From a checkpoint of a small mixture-of-experts model trained on Wikipedia.
Size: 8 layers, vocabulary 16384.
Experts: 32 experts in each of 7 layers, 176 SwiGLU neurons an expert, a sigmoid router.
Training: a variant of Muon for the experts, 403M tokens, 6145 steps.
Below are experts of layer 3 (counted from 0) of a mixture-of-experts language model. Rows are named router (the router's row for the expert), gate (a neuron's input weights, with its number), up (a neuron's input weights, with its number) and show model dimensions 0-127. Each number is 500 + 40 x the weight over its row's rms, rounded and kept within 0 to 999. Numbers have three digits each.
After each expert's rows: "mostly gets" lists some tokens that are sent to it at least half of the time. This comes from a sample of Wikipedia text that the model never trained on.

# expert 8
router:452575450568495530463527539531553510552522550533588515472431535551474547497532468521528511550463495488428496496461452455482472487523571449554508477515482472499499491515526485530525567490439517487454534486564493442571498478543454506512443574436507397472458533522587457488500491490491600549440485465419529466445499529515437537466425512511528478518433485478504489424491469472478467592492
gate0:495520493510482501498493442451434473470448515543491516515453567501537543516576466459381466496567469550476524548556478559459541518517525511543514520506548483550483454547554516544567485537482526495478550430462390496499534492433489474558551453489452432493514496549476503477531526462499477505446435473569517501469569502524515432484495443538521488499596480504530504486555473484520610512574
up0:527485422556549506516504474461490498476560494523472518482489480480482546445510615448556569554430561519518549438439520490495485512461550509488464462530465422485485578507486467483507461477459482489511525520524488520559502558518476585530489528487548502503484502475554465474456424448503469496497504468469515485561419484490481461518551478465490494482448480518463532437478510589446468454457
mostly gets: "|", " John", " Michael", " William", " (age", " Born:"

# expert 30
router:491500500543448496443513536483505485517417573498541471484490529540509498414477427460534463509490491442547473496469490498496442470467548565451539491489452472507516550452457511487582535470478548463495470462480574514503500466577475530577543479536517457480430559454541498457475502456466519529454501476501505476563513474475514517403471461529479462457514417544371459444449489508505495513521
gate2:455610483481461481518509405530479461511506437486495471469485548497592447530503533448484577435491535526533495517498478510487547485485496469510498473575554469518487509419593504558506536486544552536436474560503432563470440481524489460450493438568490441497494521438457476478499441561435505472476471566515474486503501491507525412471528450598496536554539523501533459502470488406523515596452
up2:458474539580506460522562487468430498464481523466434459558457517449507509469554475474483498530459462426579485487502482474452515465603566494464481511512535513509519518465533527529519390502484522494463523511520471531476508535532489486511498523538502540558524519510542500554462591469425530516525490479494467572520523551517501462497508534578414491538463503419490543495533513518495512559530
mostly gets: " 4", " 3", " 5", " 6", " 10", " 2"

# expert 1
router:508521488502458463490545533576490515534438513538494538427546531529460499504495468494464479471495525511517474547475481487459520441468486563464471542476447485476557526494427496445488504515502537454459478547474495468497577508541496455592537454534422434399507509573551471501456581540449528507509501573464500464504509442505422577510475434557505506426513480513585430467459480529576534540486
gate2:487542459516451434485463547483443519538496566497458464486529445505425498540609454600523476533523478481485447542506497576460543483448503493488526536482486565514484523531457588558484458533526493539554469447427507484545534485496464529561433499486467462548495571530450526494473450511514533502538504471479507549464493503516514500439475489474551535543417539519437563478471520473444447491597
up2:489481453497514558505589458466592454551522388507502529522501518503527486511460538448455522460405471592429523547429479413544478541534492466580535533510475481465514442452521439474475516478533443462465519521598469465468485463450532508442512540500563547478452483481505523478446496487487527475479454547482445548539505476514488471516530541515472447461506470491509464506449517544520539492413
mostly gets: " May", " June", " –", " October", " July", " —"

# expert 12
router:522560500531458487457505571483467508536473545541539547464482495532501475417455475452469515496527489488459496542460501489537469493496472438532465533466493520508464511422411540505526631536431585522501506524567535490550564455541455530527533564432466452456494570503531527410431469420460553542525449584500471462467485499418500503507481537511529514535469550552460490468431502570526542551498
gate0:529479462409484490496504503507511565475508472486501550596548543475506526453528492528474470505460521436511561511450528510481521525432478454513489546523425591467453529448481540619458520494485469460469541472466550525542565533492440502496463493546511548441509592493598518459484487498486471454509472550481538516470500504509499503521522569501516456528507469469475495467418514527512501457457
up0:559464556587496465458552528515450458545544508466540445452503458540477508503568482475500469472527451556532487521535527550489487485522547543510496468563591410515440483534619467474572462516488493536549514456535474472556475568487485497475535443477451465518453459458447529538532544533519511504477492494558441461476470475407557562491515415499477544501480526554480476508606509453504521468557
mostly gets: "\n", "==History==", "|---|---|---|---|", " ==", "|---|---|---|---|---|", "|---|---|---|"

# expert 9
router:472551491414505504476499471529535509592521583604458528429493539594457579461517431504448485538485471441517491457440469511496448457521464504525422490536482424511461530506402437424525531531513480512535554534558558502572488456465537532589535593501505471495520518525497520468452596512507551552546504515475562458481387498502500519448455414545519532512513546486503516495522497467544520537463
gate0:512538473500534526460584550555504515491537493467448489553502520485425552490452503401524485522509483521525513521531539592558528489564505588520515505507539479525445559559484459450514496569413511515460482469495490463496495498556458547514532447463564494488452476490517482498466455498448491533530464535493481487503535477535537523461474544490545509478455552520535479538470484500524555448508
up0:485455468524493520551498495530496519489470486469487523436519489550522441490499498518513517499615521490369457536498483392485529463525609447431484574524438505553497517446472500551545498430582546504486503470487466512521596452500475496486460544479487495526513521525521495547464555543449458453451469495496527506541431478524475511458514511530471493494538476603464576471555452562522425548512
mostly gets: " Conservative", " Northern", " Win", " Los", " Chevrolet", " Oregon"

# expert 3
router:478498517479498501475521575494477506540469589521455522497482512526515505497501503541492517490427471507479448440443511494457499409461503479515496506516477460497432511541479478528495521478474448589536468531515561455540586491514506528562508518504452483414488521494513485482527526526535542463490490548326462491495486433496490554457462436460527496483480435474455488452419519502595549543484
gate2:534470523483524587461398455519466505528500529489496539503497588436461564541487571544514506492425520466438500536486434459549474582511537505516530489514506527408448505560508502472529485526519496470488531521416489436447578534499490500544482438524458463509521536474443458524556515538540520544548456533545529508529502493549522486472402419506448549499487408493471563509507490547534521514540
up2:448499473519475503480493532481557468500550557493514490531542529498534458550428407518444544469531473526551493522505506528485547493416529560488495422498487455606538496435443506528481452517474553463464471502519542527506469553456535558452547528496507490546456468509508525556479468459507533409528502495495452462527505520427513541549550515468486518533512510479470488529435485578428506481513
mostly gets: " ", " w", " t", " h", " 0", " Candidate"

# expert 19
router:448526502448488481447531488515389564514510582495562505513491504540458536476484475479522504536543507541496540473469463516492464476476501443538470502527613518486494560531464506488582512536460573434508524490519573496536532515536492604502487455512509446432554474508576490472468508563526457498544464511466509509506461554524526541506459459467457513462427508533541474460552480554507549502474
gate0:554504509381511581555456544470529492492435534491508505542507523478475524502506456400493486512507579461422474526523444535530567518565492506449525529511529520469479498483524529515492482530521548495506488492532469449487570510515470476563427496534539511547525503559424494456459475455467391478499459528440602525489548477476477520438504471494485464478460497493459553491507449540494537474435
up0:410510486496523432540532493537359524488489452429539539456530441521554491469515459551508493449483472562569534496568534500497452438439488529502503563557479517483511513511482476452492491528493486536519516482493441582469481520460471483435505474480455513529541483469537522473485434545535578513478567500492493418542417470480559489505529517495494472566519465541538469444509491535480509548558
mostly gets: "ers", "os", "ations", "as", "ions", "ings"

# expert 24
router:453522434508487526532502514528535498438497489550523473462514518537448522443479536513479562514445510546516469500463455478470445457470495482482463529534533492471457484474505527480511543440487500609518540519530555430556544481562509487502529505510510464410574506486608493450491522461533479578513447572439447474479519465525430538470483424531520472480519425501464442472544479552508537501483
gate4:457540573458499484503467503465503527523571563544540583463446588389553500450510476472482508445502510499480542454520515475452559443569479444501506601518555516484449454405496483474421485478518549550524545461496523536524540511589455484473477511493524513504530536475519492526486501396459536508561469496464564487501620480548467453356429497526508444540469458512515517461517492574495545514430
up4:437513409473555564527509427545540518493472531531414527422501412444523478546535425518538484525536517540551543409541518502560460516505497575467510462441484452487484498553537464512524504583393442481461518487472489456476493507473558528497499433480509515498536479486481535491535493557583451474503497508500517522488385412511527532524501511457503569435483546502513526555434471485423530512533
mostly gets: " the", " The", " his", "'s", "The", " their"

# expert 27
router:484480459465432479425524504540498498505464535489508484505455513569479477494444524496450525527444520514476431471413546507433493495574548489567475493503481504561529428519446498502503591437437539488456504561531521529513521444523538510528553530567499473480457499456529422529477496437525526500505495507458470498488541474443465552496507518525511505451530411528550536534499521482534526490516
gate0:441448410440499518493586476534482476524552548512509413506494464451479490476463477498493502539426528504499459480490598512490538483508457440503547536512508477477495504415550428486476488473389504447430519593499566499457493476481467477500471514505500489456476501545539461442504496452514554515478489580458553535459521509559536502537462530492544490487534535517500590509505439506522577519500
up0:561470561520429517458509516412495457473450520455512443531438556493541458506491492505492493471453504515506570442530525491494455461489535439546558467480441500490493527487516522509497501404516502538505519522498515599585535500550565512517470469447557566446494458538596509499552414492538479541501489456545432440501521490512546489506510522509540519481497469537499500532536462552554437488447
mostly gets: " inv", " adv", " vac", " van", " achie", " ne"

# expert 31
router:585487483482436452463512459467459513468492522508509505494381533531477489490476491498458542550486532540456494528458478471445513489565445484423540544507497511572526557465487578501491500476498574488466566558527482497532522480561446534508453485468535449531488543579507496523517563452442528528468464507479598509517480457414437518486483515469489553432527457462424431444442447507510516530490
gate6:483552506509478428511547552400441531536459507536500535475435546468496567469394533457505557585516497464451486447517532508465487528575403519483522526543518517463576498506518477453554474441532493498508493629486550502475510498512493516501506584504502471497467554509456582546464540436449529491553521453491421512434516494428448498555508489535512558488484494588450533489528516471425443430483
up6:487504536525491583453533509448473510594434399488469455458422455487485516510476545453488539463553487497531466437401455558544465486538509491529468512514447541528488405479519498478590518488526410539560544525455549447512375491527494566477544571514485501551465527530442524499461515509436502509471583478539474487504512504480497495499455524537534571415534495524514564535501485482496458503535
mostly gets: " for", " at", " on", " in", " from", " after"

# expert 22
router:516477461456525477431536559567480552538442503540451610464461504548417470444502496512489532461414503523546444504466528519482443437414522495517498526474490492509483469442443519423500477480528538483515485482579483462496491477466507417508462504505469493534490558567441449427530492471458578515462484602509526488442506419479506521474480512515567506445498462475485445449419504602518471521406
gate2:480462430440487510488464507521522526475572475485473498419518505552407425428512517466510501489511491502443447580489493530547458509513550428567486538451556483497527492487515519502523412513465442585501470490508519460532505469454562501516467485486448467497570483517468514550476536454485486465461455484436558497446494435481518434511460500552518457546452513549555451526443453535486476486496
up2:517538506542483549504412536398548468533580531529434515446576457477465392440501488436510517469516413491475501474491470505529477471479534469509438454423516447484454513497537495511481453465469473483491465523490505566571488514505530514536493469437442541532541526554448515492536437509549431462506541527448504497516439446503510458452484490487461492497483517555545449523527450548453427522535
mostly gets: " a", " his", " an", " first", " this", " only"

# expert 5
router:536574464490421473438500478585456516478454521513480539496439488532425523520468437494485477551455497483486428534490524498509463498486536530514471398536520493521556469495471480505507523435502529542470507551458531506537557493500536474543504478479431457450485544556529453495461563491506584527467499480446501502448515511450450614472480475499551481458483567557472481477493426488512453574490
gate0:414555483512475525508521465473499528498580564476472548510457481519517581511510491540525546544533464468463545480526529504533451500553491477491476540491594524410517474515458441506525482418513513481453554453567513458506577495480557572537461505475492509509442586517535425525499519456553498547453482536469492500508535505445485570501483543451523482472475421516490467536453515519496516505488
up0:452512593489493557535525484459469551468518482443521500530504551515580581533472583446537566529521516459570554476480501446412524475491610468515484488474502481447518469472502569540520489495453485541458534503486455598458514533481541527490480539454546507511481518502540468587453421471488499511512480559434513368523527467446491493570511418501550522510490413459507439521543476535491531510499
mostly gets: " JPL", "}", " †", "′", "*", " ·"

# expert 25
router:465489482503508430453518540494501439596453505577495533490455522521460553549480497455465484534458524456516525449456448444484488431500591437486516532473482490634497517512419551496515548523432486496507520537459549516532488486482455477519474486510503507446452523546462446482510502509450511526488491510490439462468490502489508509470480500469553462461483519482470511529499479513528614533570
gate4:473412497565527489449451495466535599549444495540472445502515486474424548492473490514551506545462510547468496552482459507485493469453464459471462579508504474439483461476488514574505499490553462481521502438518467527539511466506501510480510535490486489547446484522521505455430557477436658469539437522541500504537548516564594511493435490522454432512517573514501546517474504503524461483537
up4:499483438474513477524523493529512452455536500492523558525510503488510505507595474527571424479562498426453506484515609519488540463503504563456499540512462542471509540407497453418479494473434439483515472488490500489455546493470475509544491512546468523501491437529535498555420471501556402519396502549485526431432479550539451447517489484528490528574461480453504422457511531488535530453518
mostly gets: " was", " are", " which", " is", " or", " and"

# expert 29
router:441524526417477436513554455527450500509492565554501464443539497550491548408528447493456554514459465519517476483500517416447535451427512524518515525556533448496472531465486503460515568470431545488464539507564525495534510487533536516493529574470519444465473502520540474497438538504433472576572539504467493484548465554499450561485501435458482510430543512509485525455442494492585568589486
gate2:466519454476436536456555468434564404517456499458411531451518528468517570478515438433448510482492531426477493439471521514542525535575423532450451493475481509542466461499542453475512483519588505512509525551487543453478468470557501457465559571453565506488513554494524488481504563546454555566439447540595511461475500587475468453545542484483523567510448516502490520531578475499483488517441
up2:470510547487530416583464484568462612530505476493539486533485457553471460515459526533481479511526474583463527553562485481536535472489513471492507468517447519460514549494475545517542440492451478487462468476550448541556563504463467517464429476546437481467463467495456514464451432520488476433536560505454505574541487403507515498488451545551498441505516515468461506484459465521560472473503
mostly gets: "===S", " r", "Ch", " \"K", " Ge", " Mon"

# expert 16
router:529552516465498543467517461608428511529557584539490524496450485511535555502449455461471495491568437515496447497527501528486533514488584486455489451478509514482470566482465513479511499474501481511517469484441581467507497428569536496572590470561500492447508528517562474429451466457512520582474499526463512443550475577447534564496488472542478530490497420504556435491470493531565523530457
gate0:408528462538479514480477440528495553503532513543468455464500480483470445472475487496509459505484539577449526519498503386443526455572512483437493495485501362428481595508477493414523476475543512473538577500473460480493499555480459513529489471535493554457559543520496531504512508424515562538539509512475518440584524540546430530523481467482501470428477444453495481419529534505571535572475
up0:560477470489506500480444507472541468474438459434532558430554485538582517555534511514543563513497458369554494488493489547513457504411435487535457507471484575579510414531466504528468481536473525539496437536511480539532487468543531463537504560544528410531417501481507514497511524540495428454480453510533445523479468499447518457499506510513442471586502584507521509550465487444489392466490
mostly gets: "\n", " Succeeded", "\n\n", "==M", " (U", "==A"